{"init_std_router": 0.0219, "n_head": 4, "norm_eps": 1e-06, "positions": "learned", "init": "normal", "steps": 5944, "dataset": "wikipedia_en"}
Below are experts of layer 2 (counted from 0) of a mixture-of-experts language model. Rows are named router (the router's row for the expert), down (a neuron's output weights, with its number) and show model dimensions 0-127. Each number is 128 + 32 x the weight over its row's rms, rounded and kept within 0 to 255. Numbers have three digits each.
After each expert's rows: "comes before" lists some tokens at least twice as common just after its tokens as in all text. This comes from a sample of Wikipedia text that the model never trained on. Tokens count by the router's weight.

# expert 0
router:108114125094125166095135203105093180144122167194098156138187138096136153090099171139111128118142114123152129211146135094080149126173124135125080147166121156139186096139114147049084073181175204099136107133131097159131075161131076139122082165152150131100098136093157135140105145117136135176093107113125066099139085148133121171078142164158135123098098117108101108113141103195158074171122
down0:141131117149132154146148086144072053089133123112168140178156149131099089165157077084160134162140119151121141126176116049130108195072117151161152139106131134129105086159143185106129140109103102113116194152172144145136133129108136091174076118107170133122156171064087122057121149152133102111093114065113148164196103147085047130144111108153160163141120098153116201134112151100144146076119
down1:104213146102144155066115077171125152084088149104088150095057120063152114136157123147156160156101165132063095065115121179112152079072142115111106147096079154124083160127145159129091132136122161151111105108140089100121130153133159081163217148120134118114107128163090133167134159104118139087148161088136216113095165176162143151130148071134182125105089121142155127132166157146124161110130
down2:084149144135147144097078083108085071108140169178189142159140110136149069146132118145105130125130156156114070138141085088155150070102130125228183114203093115107114140097116142149153184136126113097113098187129131124130124120113149091093083108129134116117116142115129109128159119102103144108099122129129198072120153105093140140197134137179146097140105155081175094108069174179161122211157
down3:162130078121155140100136125138157164140105153112114135165129080164062138192148133126161138118104118140155147176076203111136097137077140092095102111140129029170066095214144127109114113149185158160126093173156119152160096187127134154128124171155116105128074087127120065112111100066165174090123111112157112087123145134118094133107156165080125122119198161105135127149137069135162152126108
comes before: " of", ",", " States", " and", "'s", "\n"

# expert 59
router:098123066123142166118113203136082143156082162156097133134159126098177173124089132130116126118128096159151146157144152100074184066132111175175146136115103162180158112122113175080105107162201167110121139112151099184122103163120105142142089137196159112108111117099153096151092099077091187148140117102086115103169147162145126142092171126126182140102140068078112135075126073188132097169151
down0:174163119078077133075102155170135188132148139135119144160151132163154153105137127138127129097136094066128179109086150193109177114076101083163116080114124105167122140150109153101197087132105116081066124186142131084124108196147131102120062146147153125068105084095164166115140156137126113148100167133153147151168183142120146160129148072136078080138092144113151083098154170155062132145095
down1:087101162152152109121124181164061142139158144079110149117165149126196122140053106104173166113103125071140189110105104096144111129129114100144131127167091139107206093150124142151070091142150181192136140087149086164155142125139084091159135130095086135116121127130142134168140139121120147116125167133062127155095112217128138135124115108192123133080160046116141129126114092166162046101130
down2:127154142161139127104127129194158118049069132139129100160164125124119165150114061132076108131121106159139090135119184158051176100139130114130187164060142164166142080147112124163138113102087078140144213110089108085139086115118122110094128137103148131152162079139136155108171128095140130077110118163115131097096161103186168150118093137145149168140114189073133197126139080123098178103097
down3:131093147103101110167173088128155124151146120116088169133125093135150202113083161141141146110162180085100174188113122094108118129072167115126099125152100159139154128080087118066157140126099120144113125175150120185134130136099089135093097147181091172083147132119113107108161188101124080214147170121127124119150112145154109121111130193102131059073137180098149095124097167084079171190086
comes before: " the", " a", " an", " s", " m", " f"

# expert 93
router:134171087108113161112088139148116139152114208143137121103138090105154155089042136189107126141122120180179137158167201128129149115148133135183143124152124107134152132099175187105081130163135140122160109091126138127134113184124145175102081129147144145099133123155143162149093158105095142159097132113135102100105077172171107219064146138158160128089069102088119103076150043135159124135182
down0:123098162066080149081123121138150114083115156116121161165170201148125080079133175170101174129117178142089128130127129113109106145201183091093080097091154117115136191116098093134162129136124109156168066093085114105201179132150137099123142125090127134130141097099162055091073167115140132190087101159126086133145102087149128177115111191120154091152093141103135104147156166148123145155144
down1:134167120206100140133167128147139150092120098082122090134130131142132108064123165179111101100155173091104166138072170075093101151155179094099106100085130151121158087171164150144160105116052157112110082194150166092104106153104088134116118194136128105108160136119181092122137104091139052112136099133113201145122187111158172135100173178145144073130121108117136176146152128095079109111124
down2:115162102089109097094172148156118125034158104138154159104157156155054162065109103189146146123091090143125158119123104117152168159164115177138116109139174152172129161167146087112166108087167110066111143096131159111103118105146071136119102183170112121120144111163127150125149140052163052131070145152130141102161146182100115100168100138162162140104103117082104139118192108118153083172094
down3:094121140159154151112123122208146156165117103164124114119143100138133101124152092109148040133165165085127129136094082174201148112178131125118149083113089105163124157127099196143176169190133147097101168133097142138102152131149117141132093125126115074063104160108129145107096112157034135093131107130171105107157125127045164090100117163134139133125153173110112171158079175132053112130170
comes before: "201", "1", "200", "0", "2", "202"

# expert 19
router:114184083127142157084095187112070104176116178150107134126144141129138149116105135171100138154171104141124167122176122099125151074159144124132110159157113152145169090141133175125037089143189210150109143141146121165114041163083091145092083171154124125097119111084148159160067138108121121144110082096093098081128135096144109110102148182127173138096125117106107061099166141151151085168158
down0:130095178125108137166144165175098152095149143103112159131141112133090090178136096176121047176090140173185161094140133089155086089042105159145048096137084073116141134097145153096132179086136147171147075078154152173131143121162154119153156152075132107092124113133119076144188084119130098127125167126098149140176135104121119140126146123114156118068110182139147195099118140160148113080128
down1:135137140111092107105143151126130106059116174111105141139085125116176182092118137170075103166076125118070130102112186129119198113153137081115172122108139052064111107123170171182150163106105143050140100135176123128146091116167107188065185153139136129156124125126137130116168124126109194107103109127065180126075160177130142130159162072149094126128109133139140161116130128141113106090194
down2:185086120166142111119139118193134124134120162112116102140090103132148138143168102144106161106137136104091112199206076144129113132039154088063178120086072112169168078135152105134137140133091148142074103116103140157183131124129134099161123104106094144146077116131193093123055175127123147134156148186174117144121137119130180053131170178120156092088086160163096089141120151127124096121139
down3:103154166147138080104130144085172097123135144124113132147117097160133134094100098110133193119161111106135093219093189153147120134204146123140159082157079128164158146079112155186112084161114100140128177123160080109105096095119138105139103070154090072109097154088136149147111116095141152106172080187153127110204149069161128099157117144135139059175141164113076120102155110105136135177084
comes before: " of", ",", " to", ".", " and", " in"

# expert 73
router:123149094051136156127087168116083143120105162170139132115136151104156140095051187166110100091170107104060122118150142074138193068146150175177117164169131163122111112092136154109066084178121193105084134115142105167124116111087146145096117136156123146098082135139143109177093152112129135189114175087089093124150122145111124140119149134165143110087101089132133112096149090213104090178151
down0:163155161078124167072105113144144101055205132140086100094149132109112147128091109124189098133150140190109130148099113102143131169094110073112119160148119087182116143058193134116192137083102086170053112121147159099092128092146128170133126148125167168163108118136098155130118158147118153141166169163138067140046125182143085105136119135154106120127126109114129083090112204152162118118115
down1:121148142097131158152122118106120159136134084112178147152094143171113116147123155078176135038128185116144093165110118148154168117172129151095087078161139102125150099137157085160123182084213123135160070183147125158160143104120152118158089097090147109135085116112191156170101090077147137164149109125088085101101087148141113167131132108069097156101196165148125150149090117120165101133044
down2:157139151155159157141149174062106156111122129148084035105093192158163133142110067090093073180109082121123122195126151119112117173179112171109139116168132167108128175123140176131139193116115171069130163113116125144109128124137100136148118071087098164113147136127087083146174079138114126145092100121133111130155170122145070095067132092114151170110108178118090171099144158114104177084165
down3:144161161180162127154115124070122105068193125169086111120108074127079085099084152163066155138134139129114173094161128145051132091107127097106150136108127100129141120105151143136146117201090137108153146135122101097134175167155080160140137128195137142134091142136218155124088094113133136065173099194092204099094182105125135156152097139172188148106100113125115163112109144106130099109127
comes before: "s", " of", ",", "ing", " in", "ed"

# expert 87
router:162137116112179168101102202146077159116117173159109093102119137100132173130055140174102145079172124146140196157131158080100140114111127201131153145117130157128147114097143186134122088127170171139137165078133077167094125157088154164110079130159118105099076121109146118161086171142097185139133123106116076108206134138168116103107141150135139151114137089095152096072132114216109110169157
down0:039118070093145112156161126156092127130165098138117140147144104097088138082120157151185170120064177144128104114148199124182117136171165194113099199089136143210126178092125130096136128155146142160088147133139180159137108100122091108088114115125169188125077134148112147153125154094081079144189125057121105084123143110098133115153158102123121098099107113106109125161125103157094111111185
down1:088121110098118134105190143105118200104165143156149089085165137138178171175058159101104155111098138110139149120059120094068127152226098137101156069143128162150147128097173116162094081146173104128098134154128103114100118145103109198151120127094135142136087108090101158129134108177119140143111162103124153137021097139123156106164179173124142106113093175142138125173142063123136109123122
down2:193134017108148092133116144081099088139132133142115140195135085123134132159078104167160158065134105105138129134104152083117154184127104155145136162132084098172148106113055194159109103130114125155099109171198043125127134124101101061128180131112129090139111110153144118189168134104117142107138152173141071146173130129103127112139152169162128111108202124154142161078131090114122131141129
down3:202131134136155131111157104107055093143160108111138094132128096124100122170163145086139142087038130154134165159130136122161143115052139172177086135123106157109117069129150147075141159062137092098142148212141149145162145100152110110153149097153076130173121117087148079124130125135088105116093151149171089121122098169125153126175062141172147083096121122164131134178117093093136140218112
comes before: " the", " a", " be", " been", " an", " not"

# expert 27
router:143137099115156161085085132134085114138109157173105154128146129060153098104058136163106105131127112134129225159189140105086169102141118111133096126114152212169147125143167165104102122128167139121184148088163083144126129200137135141118100168189139150119067139136138115181092111090116130148117126106053074129143095177158088128066141129139193145110128115091119101105160128125173120193123
down0:062084160124137130115105071069163110101125168135146133146096140096139105109154158153145129153182137109098106134173175141111106146160130129136139072139158096104165130150155156165079156187054165104125069140154086108099086078133156130124121135161098095138137143150137149123118134200083105222118149092145108157105107199083182097142158108154136098104127174127113119110041127092190107113114
down1:110135153116107149158162125186131190126103110084095114091187182107130205116175122143155159131099109114155082109143126138155131136161090161103074096186108126094109134116153115115111088143051163132130128097133111117114109100109084130139177093138138144074128143130179145093113074172187165144153117143217104150094196088092153119109134170188090117174139131139131150109128139072119084055106
down2:186137209164123095104109128127128208114165150121139124130089180116199114096104132114096151127098168083147107106109141104174125098136171113116133154096132162093120142069119153075082106092096197182059132105142090157086142174146133105098118114140095162108103184118060113131114159131195137182173071086096150171115146158147090121184125137108153130130131080137128109149123111143137153080093
down3:133129157187083163073135105112120148133140146130120152124140139141149089092150146110150083088123146122081146183110122157099073074107117149140116114121141146191131165118099113107148102109052180077187187147116148136090053118100136129114090082180118139089096127178120164144112208111157128138117159130097132087147086101078129106195155119074185147123125130106158186200174148129167148133109
comes before: " ", " and", " he", "000", " which", " but"

# expert 47
router:141134077106140164102097146114090148155111124180090145113160085058200166109067142151118079133168126135095136116159156115116140079116136186156151133151144147138126147089151168126115083146151193155098141129122100117108094132114134138091096148151152153116067163114144159171106158122113191182117131084088095129108150171129105118097186131160138118093102105060106082102103086244088110162154
down0:120139132143101100093078157086095129161126165113140135115175036135127136100128132129111122065102125161120125093080138178132142222142087170100160116138123122137129109189119125127143159200163099121111106170131145097119093147123139112128223073103114130124162157133087160138147159145150067178116165180145071099112134097167173168083195160108081130090165147095144126103130088152126082109111
down1:097114111187123115116140180119097112145124135110120159169172169033159087144085137064176061143167069147132149126153135191153177080157076126152154131135198111144108165130094118125123163169150118076098127129128130087145107109056174143139176119131113136140107142101158069119125122092204115151110140183098089101105126130158158102127103095112109104167082145156090108195141177139126140118118
down2:116147135175095102116168152135104190110131160120112105150103195109107146083079114099133128206109133181131072159068107145092124126137102100112073169113160129152134118115148160153116036144152175130101097152182140102081154132120103161191148070053163199124101147158066190122109141163120117084095122122177112162127113130168128160172134105140139094134097151112135096095134147148116088118084
down3:117144137103162127138160115081108115155138082098121141145126177139190243090120122147103166087138181156127139139094143085118115138186161098082124152133105157150185092174087069096108080133149140093090115073140179176141080128132148100127099113107129172168129100093178125213176072113121115098153106168128114113109088085101115100145084148139123131136181099143134100142145167097169104170149
comes before: " the", " ", "ed", " a", " to", "ing"

# expert 1
router:102145125109141168115077172137084147130132160162116153114141125104142161132084129144114120066151065192133184158119174086107154139097148186217111162156147157131147102096129163096126112157171158107128156134172065164117102156087094165106108149132150097103064143161148189160118146147110107137093079069114129056147114188119116114092167160146160121084112099080151102090137090183135120176126
down0:143117180200174151079160138110123134123181110098167103168132089095118151179090157132185141123111116096150047065055151096152112137134144129155196112178103136160131132143131185144080158135128135089103074197133091112148121111188100137105127159128124061121127166142151081161144128110090115096113171075129167077118161137155102147114143097114141132119135125062100095176136087092107122091157
down1:120118072113134173106158149109114148121109097116109197115094118097137104161170072152098075096180101099156151112143120075128171058120143170070126067115110099167162177188143164128101103110104104205102159179136172111106118133146092118144160136132118196178130173099130183106179068133152133108141173090095141116115066158167144140122158102103122145140127113183110135146180127111076107107102
down2:134126110140153147133136136094135101148151085220101113165135100176088121114120213143117174127185118070158135185103035082065112153157120176126160093119143114119107072097131124146084075099148140178160081166123147155111115109165177061129123143163108160119119131122100086088117147157167082120182132097175086162129156123104146177103167130133152116112119103112123090114143187138093110105142
down3:150114110131150098145104167132177196050143187171119128139102151080107080092133113129111110114108161179131096123167148096120123085104131185133110099096173090092089147136101115163126127138103105158139179051102165133155206159119133079147083087145152114110125109211121144085127141081187119092143161199151107127177092141130173100124093115129167133098136174134159128103112131137133086061127
comes before: " the", " a", " his", " be", " an", " their"

# expert 10
router:125131084069171136091084131147104119143099163156100143098164110104155157110119151171115128117137064138121128133114135136070134103140156185183141211136119133134194107085149198113077110139132161149160148114162098203075124120106086132125123152126125103107055118127145126141108158127081162161134083092139112130125093169119106190090184144158168170107079081095148092119098096141148043171136
down0:124127122171175116136114141092106116147162187127141159121164053142200108125140125037115166143093133053174119108132200098148132169120163105148120153134168101127087124117049134140103074119160077100119127160109176155100063127122080109090088098105099140145130104135162122124141143155171139087166151140151090105128121113137102094131188144158155156126114139161117107102217123092166151063142
down1:118126137159056220205130176137096124138135160127060178123141105171125134128143125068134134104095086103124125109168116132174111099097114141130060151139154122086105148103180139149105162151097096108120083116157147129122095183102171081147097098160182099103088123149121115123103059131162096151109187120129160109158097119164169097150113089147155073112183121085129148141151140204181125098120
down2:188167119165122132127048120096115133148156178114113107191123139177164107110108167153090119116096204133153176126094093137133080103121095153191100130162071111082172156099061095140096180144178133105118103138120089100147185106141129127127147070183166136112080133146083135099147086171127071145195165135120110140126091133161093167125093094077118132145089141137176116137145133100087145102147
down3:088152178075141112119144110105178129119124095105088141098206139126084112138119160128147141123140131144095115163135141128178167124189165156191147095109113158151112074157114136121132151212139166074064089123071133099165116151125168098147183103060122117144087160148106142152112128093155090174148122095103077210119128082183085106119108115094139104102110131110129151086137194092182138136154
comes before: " to", " by", " the", " in", " as", "i"

# expert 20
router:174188081129141180070085142150110128156114126199091144161155149120146137103076180170087073125156075106146170169178169081118137067117140141163136161165138134167163128118139166124085123144145170184130186098121060150065118137117126177097094138146149096077121126137116114171108126101099112146085118093104059139115087125162111140126165138133157134118119101128119060074120155176125078147117
down0:112116113189162125117123102122173127152093121111150087133157125185119151169092133140135167128160110151102117141150117130187088149187154124076132134192119043200109043125145093109099132099126168128118108088141126110084051185138128138116084092111165113141184160133142180052143162129103115051132141142146115135123141095143078110139154146147066186131187072120127131140119168149123114122127
down1:147098156065138090135084149120174116073152129180108148070181125144136141059112137092067090147169146063101213120081119144114123151153173089066160154156167114128118151112164151105157134131079107116138103108135127093088170142107087117190082083129133110148170113129094105181176177109176167119150118182115145132117092154166155118151100149136135147146168172062108091105108112106135156126154
down2:133145133114144112123094133006051169136124130140118149136160117154109087127157136109110139079127139114139155152163185147141135091113064125108142098072153182120159062152106098152174123141181142092129056116138163090203146181091155170134134175121181129126080133087172102102088120140147076099157123082188122115124115137127107102099143162094123181124138100147118114098154105153169138177151
down3:181110136109098143144137123128109089103184120104204182107087048099135164147104121116136129158060107118069124101117167103133123144151156050183060107088102087140169166140126145135113134114129151137147055130119126165143171157106136231132170150093136136143102136073114131174110126073166140085146125162124117115139136100127148154158123165131126087106115112095095152146181091149133212112109
comes before: ",", " of", " and", ".", " in", " to"

# expert 14
router:155116075090164153092121155140109139136118198163105200136168113073146118123124119202109138132157064145178166172150108112103188063122113137150084127141109141128153140118171144104108124140197157109191119100155100152125123177113112142130078133209142118108107122091145096153097132076118112139119129124031079133168095155131085154077124139134164143085129081085123097103121147133156131197136
down0:124133140173130127131086188132093138167080114174105146115125146162128099127142133104163154137135119063189084128085143117094133150178214100135171112161109094121207143131152093193079169150121051117149116102106085087138138132167139112116087149106131134130138110169093191077128123134118118141081172108123136128076137089082057156153101204169144123110176153136115112090155158116089103089110
down1:197162105121178135134119160144133113102140104089065141090098124145121133150085124126158108123143109197150131081104121075134117153156180160110092137120117094110072100136173071150053141173148169095117105078132143166077164096125071128109187199134132152156132133102113144146134081081142108109150101175119083178071127156162124160129114174157176135124124112117112201118163144157141049096115
down2:144097127110148147118191089126092151171110108109123136166173089191119112202147119116203131205152129160112100107128073158106116121103134052169121112149061090132124056136133107071092158128145116147102150157148145136121130137077147108109115169132129124180121197134100151099156155125135145087109139139074092166055086167047138117153128079103175155095130136153147104126130155138123148101176
down3:062110145156110153105080123116081115145179129138134096160149095147111159089103209130057105077140155086154120119145132158191107127130133128146125151192091061097106120125168092110137094109140179133102117142122117181059145103183133151138075154095116204121155156194148192090139085116117124105095139126141114097140130126127151087153137152127131134146090097199099127134182149144123057107175
comes before: " and", " ", " the", " he", " which", " a"

# expert 33
router:156139065093121179090110177151123171098081186157076165153105123110179148129086157202083108145172112126135144136127159101114145066140129179155147157165156150133155114086147136132060106157161163172158157104125106174117107128111088141095076164147125152097102125139137176156093167105143169142094084099096076104116122148140129143101191153136158149139102080108097074074097101199107110170151
down0:113123092130107177171128117130107166088058115136179177094113168128135151153140101105135123157131102145113088148122133125164101183171127135171159211143107179111097103145125132117116139154072093174163103169090088140125093068114114116105173100158126195068126147135138093066148139136118147036129107084159190149113099168093167163150162099114128186155117154112149133138108091097114118048119
down1:179111163101109135136095155181138087126156089105170129135089133220062100118156149106098136083137149133169093097117168123135117026157166150108151172168100127119119141147064109124117140068118116133164154138105136126192089081157109079143091137096177102142154108096108138076116129162100082169161057157121109120123116104179121157170185151089151187101105132120160140127090124160115126124166
down2:139121079160134133152086139130100133155136129128087088171142151130136066116120153127167165130147122107189196142099154171120075095156169113045173094120092072196094073096168160107070130205150107154139114172157129103097153152110135156117106099135102064112137166113107160084099170092147174098152097167121148109122166091153119102175163122118113145123153112110126188081154139170072102107116
down3:078096224136114138200084126126175116130186111100130126124208115110130156116125120104129102100117142104155152123127156145112064148134106086092119115126138135125173191115185156123115157113122129113112039099119194179087102109142143051196087077138171105127139197132115134100105109148121092156150173151101116069134130099174138139137125116181066185098128148138130118119153099132112142118132
comes before: " by", " to", " in", " the", " with", " on"

# expert 60
router:156165084110135161108080196110075161142122158208100174110141151119160141112082166195089078122155116114144133163162144073104140029141143139131141135157130137183158084128143164107096101149148143141121142136122137132113107165108103183076097115149131116079130113186158146152104141110129115177063118105097061100126127170154065136074138152165177141110077098099105070116157126160098124128138
down0:140129101132099115107145164107134133119118145141143148030151134101142105132147155139124182113076095131143163144181103191086155155168135145160133105076159126145128116142054122134135132154131038104116146138129082090180152185164165072153132101165122128170066121127137153073105076136174135074105195197158167091132083157126073103121134073114154088133143130113090094119121116165169118163118
down1:110092147184157127090130125122187120129132085107150073157103165125092187147116121151127112158162110098131092138170128130088107151177136136128042135102145132088109094115075118129111188091090128089148111118192091111176088142129150146113192092084126125157068124164104090189133061224124131172074174136087134142122148103149095096133151151116111197162151154133136131161125110127125111100181
down2:131154119121122112059137136093176147131125089125056115114123131114119106069089132106177100141128172132128149098080127111140134152167122141145108159140094147137166077150127129140104042146130147158157155104121148065130092198151115109110196149115114114116221125151103141085129126099144123101143197074161143103108174175182122126138148137075136135098153074143091113183139145156054115216136
down3:170130101123098105098030115147129134084188103100085164081127102136104077138193106118076105093164146117132155126147075184123112109109077093114120089142074163118148138142123129183144090155131137123153075066127116157111181174185145195165121160117136080157114129162118159086133188083123148128169157116117117119073138087139135160145110157157189159128133104114092101178144158136166162098104
comes before: " |", ":", "\n", " (", " of", ";"

# expert 44
router:070117112079126139081109188141097197168105190178107155135165147129168184115127150136103121105152093133156169182120164097120159095121134165153142130156124134150143123110147168130097111125138164146109130116140118170109072179098091133074085149182143116088101101095155146157101112134070175158138110097110088140119059169133127118100192164140159101098085100122055081100156100217128101161138
down0:083120156084159097128152107093136122129159127140131156137131107125088122088172122130211126166168130149090092133170137097152157155132129121135083179148068175167132197149102113100150102046155148158082135097091163101113151145101126144154132096090152149089149140058080173180116121102138168056151145133100165180108152152085092103151100059155154151066147114105145150122166125172112072109151
down1:139171166170128068116123104079086149086163131157171110129075149092100122119150157115091132117114111176130120138068126155142103089138122100156182129163130116056117129098126096141088163142125116109185087121112137127157172171160111132125156112124163095071144133079206135097165125134096155168133194084112107108129065169163156153126102181124150090127133080146105144123105188174061189137190
down2:161156154120160126114083143161088139159080125111167120135093162122234077122083086181152155147140079138129084130099154144157111167068128107071098148180095117116079117149096141097146148092112103128146082119127125160090165109143139099181110116110102161119084121108145103149140188131185127150064167101159087158102148140139204141094123085153107099140151175109108157099213094118108120172126
down3:106123132112140131094128130098087098131085130139122113077155113126119111100082127091113152106109079133127055182151172133135150080168123159138147154106176147167155123114166204133184083107132086124149137124160141144116114103081114156159137111162114172153126109048165127176105123079164170056113191177121103174103110142144060142125115176140088110192123144073134147111183082164072168136095
comes before: " the", " States", ",", " of", " to", " in"

# expert 31
router:116172113089140138076061135110130159152108144149153173108114153106175130097087122157114120130167127111166128198147168096112148118154153143146165210150137150184151096065145174102076099169204161097119135141112100133092111180121123183085103124133144160106126136140177170131089110073102110135128126084094113087173138174162100143106158130189178120094074118053116105130082128178111107136150
down0:126142160093185160095168129127111084150164080132185133085142084163091161105112127111160173131192157113124078195107115146137128090150110094154162115105093162134126074116141136100134119134152195102120171114171145102109150077158104139129150164148164075092148118144175140123045092026125108123133146143099172096142130082116159126131147045112123149117179077126132122125188143100152106128175
down1:106159142137110124120167140094118064121153111091177206137104176132238126093140090151130155128103170112180117127131066152119114109102140074117121094158160094109120154123087102139139084116140102157141097182151112080095108071106126130147177095101117126118135128129168130184156084103144140067091154142114195121092146191138164126189127181136058119122132148082148086184134091128151127127098
down2:114124067143169047130135117101146141085154109173110146127158147176075098073122146112097178177144112139085106071117119122171113191074152134139079156137137129154124101122125095110171096098156171113146132096137095099169137073094106178070180137085137128117181200046134131172093132100110142129113132111161177131133177153121114077156140117169158138167137119159155193086148154119133137094109
down3:064160072100068107149119188125103159150143146158122097200177115139027167146122108139144086106127135133150150167108093156173198101133104067100101051179100111130177117152145138135157155140090126168129156131180170111104118132102140162151134132150147144174143067136122044172125131154154114127128113123103119144154146124106143108134179123035093119080156152112092105111126110145137126109119
comes before: "-", "C", "A", "S", "=", "P"

# expert 79
router:127127074091157147123077173149070158161129122152116162112186131101131128130089163130109126096154062154128137170166173133072161122140137144140127154149160124167154073108162157063120105124172168118114105138108123158087090137113129167115065093140142126059133097139122152157069141112128140178131145094118111098116126188149113171033186155162132124102078109064103096073166086172158091126155
down0:078144104091111140117132138143123106177106097125111056067129044112140105063158149104092171143135122100137132124153197084146111138169111090145094126110095096123077152146173079114083143192158133098128133174158158109144160128127173148097117181136074132041136173157105169134132144091093154155145109166172187107122094157116161100116114184164154141140201179165099129128105134107137102147126
down1:192162129126120120093129164119158118124142110137118151132100137100159147160119141129157133081157166125082131125203087147170134104102169118107126128153159165113147111158134093094128094124207102148121151122113125085140146125130135077105109104074102123144142131063143183092062108168134113134134170140149185074102127072123197089144177099101106167105089166157160131107102006151064119119180
down2:101147101225132088143087122139114176085159105117082128133186177126148184151106131111141116125142122081186121122086083142055122128134143161124166120140127142169066150073143164108083104108162153100113159158168153139122150172114094104100150143151106131100151157101089175140083075129092133143150196113113153164142129146077114102162185125053133120121158150131087168170068074103125088155110
down3:142075142170148114106094196157136085102127093139164096116084127109097107112146126102148134125117145151162111127171110133134168163136081119156144143206095168121115157123093147176105140134156104076163093068118173112121122114142162098175135152138137213127099141154136096103115166060090094085165081135145180158131046117090144098130086052114124188117128142159196055130133104141133130158115
comes before: " |", ".", "%", ",", "–", " |\n"

# expert 35
router:100152128098181130113075177140104101109098197175094163128118090083151141120095156187094124046132109139101168133163126130119159131145092166119159147153139134143171108093134158086097102115166207167167109112189090151126127137066106159104085153179167094114104127152150122179074173144126172158097080116133047132089100145127103142084172168128130133121102106104117115105099113192090114159139
down0:166128150066102138104133148094090100113128153089103098129114141159205152144118162145136174123135150153155132176178169123126055080125145182144093200168052121120043131138108093147125124158133107157118182158134133108155113173138093084104120156118116099113142107108130150134065149190118106112167115085110114113146134094101170110042127134068151114174142153166080121123213133107131140119147
down1:150081133077178157129118087181099093129104134126153109148188121090195150186121180131173095059168097163098139134155122084109165130210104074147139078069143110193113112090092126128131132107100090083108093138130169166115143120162140099111085090115096144053160142120117181195121128168183080134087156141142150093125101148163160105142174115139131111130118166129077129143136150144122099126136
down2:148198126071138053122156158164170143117181106091123173113148129180111167137147157116155134158212079090122099137133101123134126148134135171116152139150125157103120133176133170143151108092097133150115088035151153129131140132088093094185118135112136140108101117143100122147129140136157101068107147092162131119148108087086134127148144094154091113122032089087114049150094089154184200134111
down3:101147173140126126126096105142105095094167156141172105124084114133011108151121079142170092112149135154081174132125084062089202124065139161166211085130145127115137124102089180072166114116104145138118111099074142157151110164094171142193114087147135094161076144157144064137158139150135131140145100166123141126151113089131157114149106109137138125155162121106158136151088183102137186121100
comes before: " the", " a", " in", " to", " f", " as"

# expert 54
router:121129101114151133133103157115103153160109191186135154092114114089135140093108117137076138092161041134114137165167177152105167134150144140138134159190140147158159066156144154074086122153139221118122127112116103203059093155120138193108102132143108164041110119138147148148076120135104158135110145110142125093112126182122113162059150149164159172092113107109118090083126092142177126157156
down0:107147105133154121069142036127154114133107124111150141111097113119100130127134134104161126124091119128218027142047144145124145135160154114164110133106087068142086098126126110159153161166185127098127126135150175095119146151139133124101092077133173162162166137145096181082150105112110140094168134172148125077082131167143098187109153198107125111118171084077181136132115177119097127182111
down1:110044166124117148099131169076100167108149123106095124102088161109139068114151146148095136145135097116158138095144107087114071109189112095148099120132166150123160056174162097111126151106173142090106152114102135146158136127139132161107129209114132116118082113133118158108076130149100170130156069212105075114136192113082167148160170074072143139103135095155137185165133135094144195139157
down2:138145074137083121107155128105099127145139087137115053161139126147114126188155139163170160111204110142150099135128103123153064128093140149124165113117090031134163135128121115095157139029171172182146114160107145177134127034166110173125103081125144203137108080088087132090158144151113118196168138126133079116142167130180151119139135093109144111103144136109134127099130139110146106097145
down3:076140080116163126083119143149117152179122096106102142142032049145134121177155145102115141177127114128085132154169149165139096114119186095166135078178083115126083124113099105077116084116124094122157117113141174097170169115116117112157152186124166114119109138122085124140111142119139158119116153102226111074153125179182172125077094117124085147114164163143139147098150109157102102166208
comes before: " |", ",", ".", "–", ";", " |\n"

# expert 74
router:096135085079143178103074142116066152156108127183126147117136149096133121133092178147091134142142063152122146196136168129103158110127132142129121147193127125157174066120144158075078109144157178175131139102100129151095134146111124188117085095178133154038122105162179154170097122116117152186100141054122108087125122187170105174092155147157141123083111130086133090091138083136142105161122
down0:114141087113092119179120083131169116129129182102157185118155118091127151124069106129154155110124112121103128137119115168105199100156115063085157169153159159143181131195129141143203125153196125040034155126121152103118172090136144113145164089156110162126097094144157110099116089124111140106105160144124173092171147091098084126121099163191135084141123098156140123104134123070078100135157
down1:167168114150175110128108151137111097081136141171092096144159155136150120143130093066108115155121154112179109132187099143126109064108117111115096116143152139155177128142074101126110150061169109131154110124139153151075140135145120116145105128092088113253186068091089100101158134129107155165165105104098057079173160096152167125187110110174186117132109100140171138115115174150086115097141
down2:174151138115126137112209117102108122060181132113098191106131209115064072166193104106129137075148117106148213104113158126096156069135144167157106173142100121116126134098121103147164156079103114107099137082119135133118136126182174108108162134135080049095120139103148147113145144117114173151162080143159081187098173106089106117142154147061125121106119156148152122184126160122142116133134
down3:174166163154141141112184126134067095125094166086139143128121017111163087098125146127113112113139120157151148090143088116100151124122119089146131157104085085126099092187099123121166164128123185175138097168027122121184111150131177107136127150161110140070169171133069132133164103120191078128123131147114146126120121158126129122082203131089104179123082150148070147132103130157139167156105
comes before: " |", "–", ".", ",", ";", ")"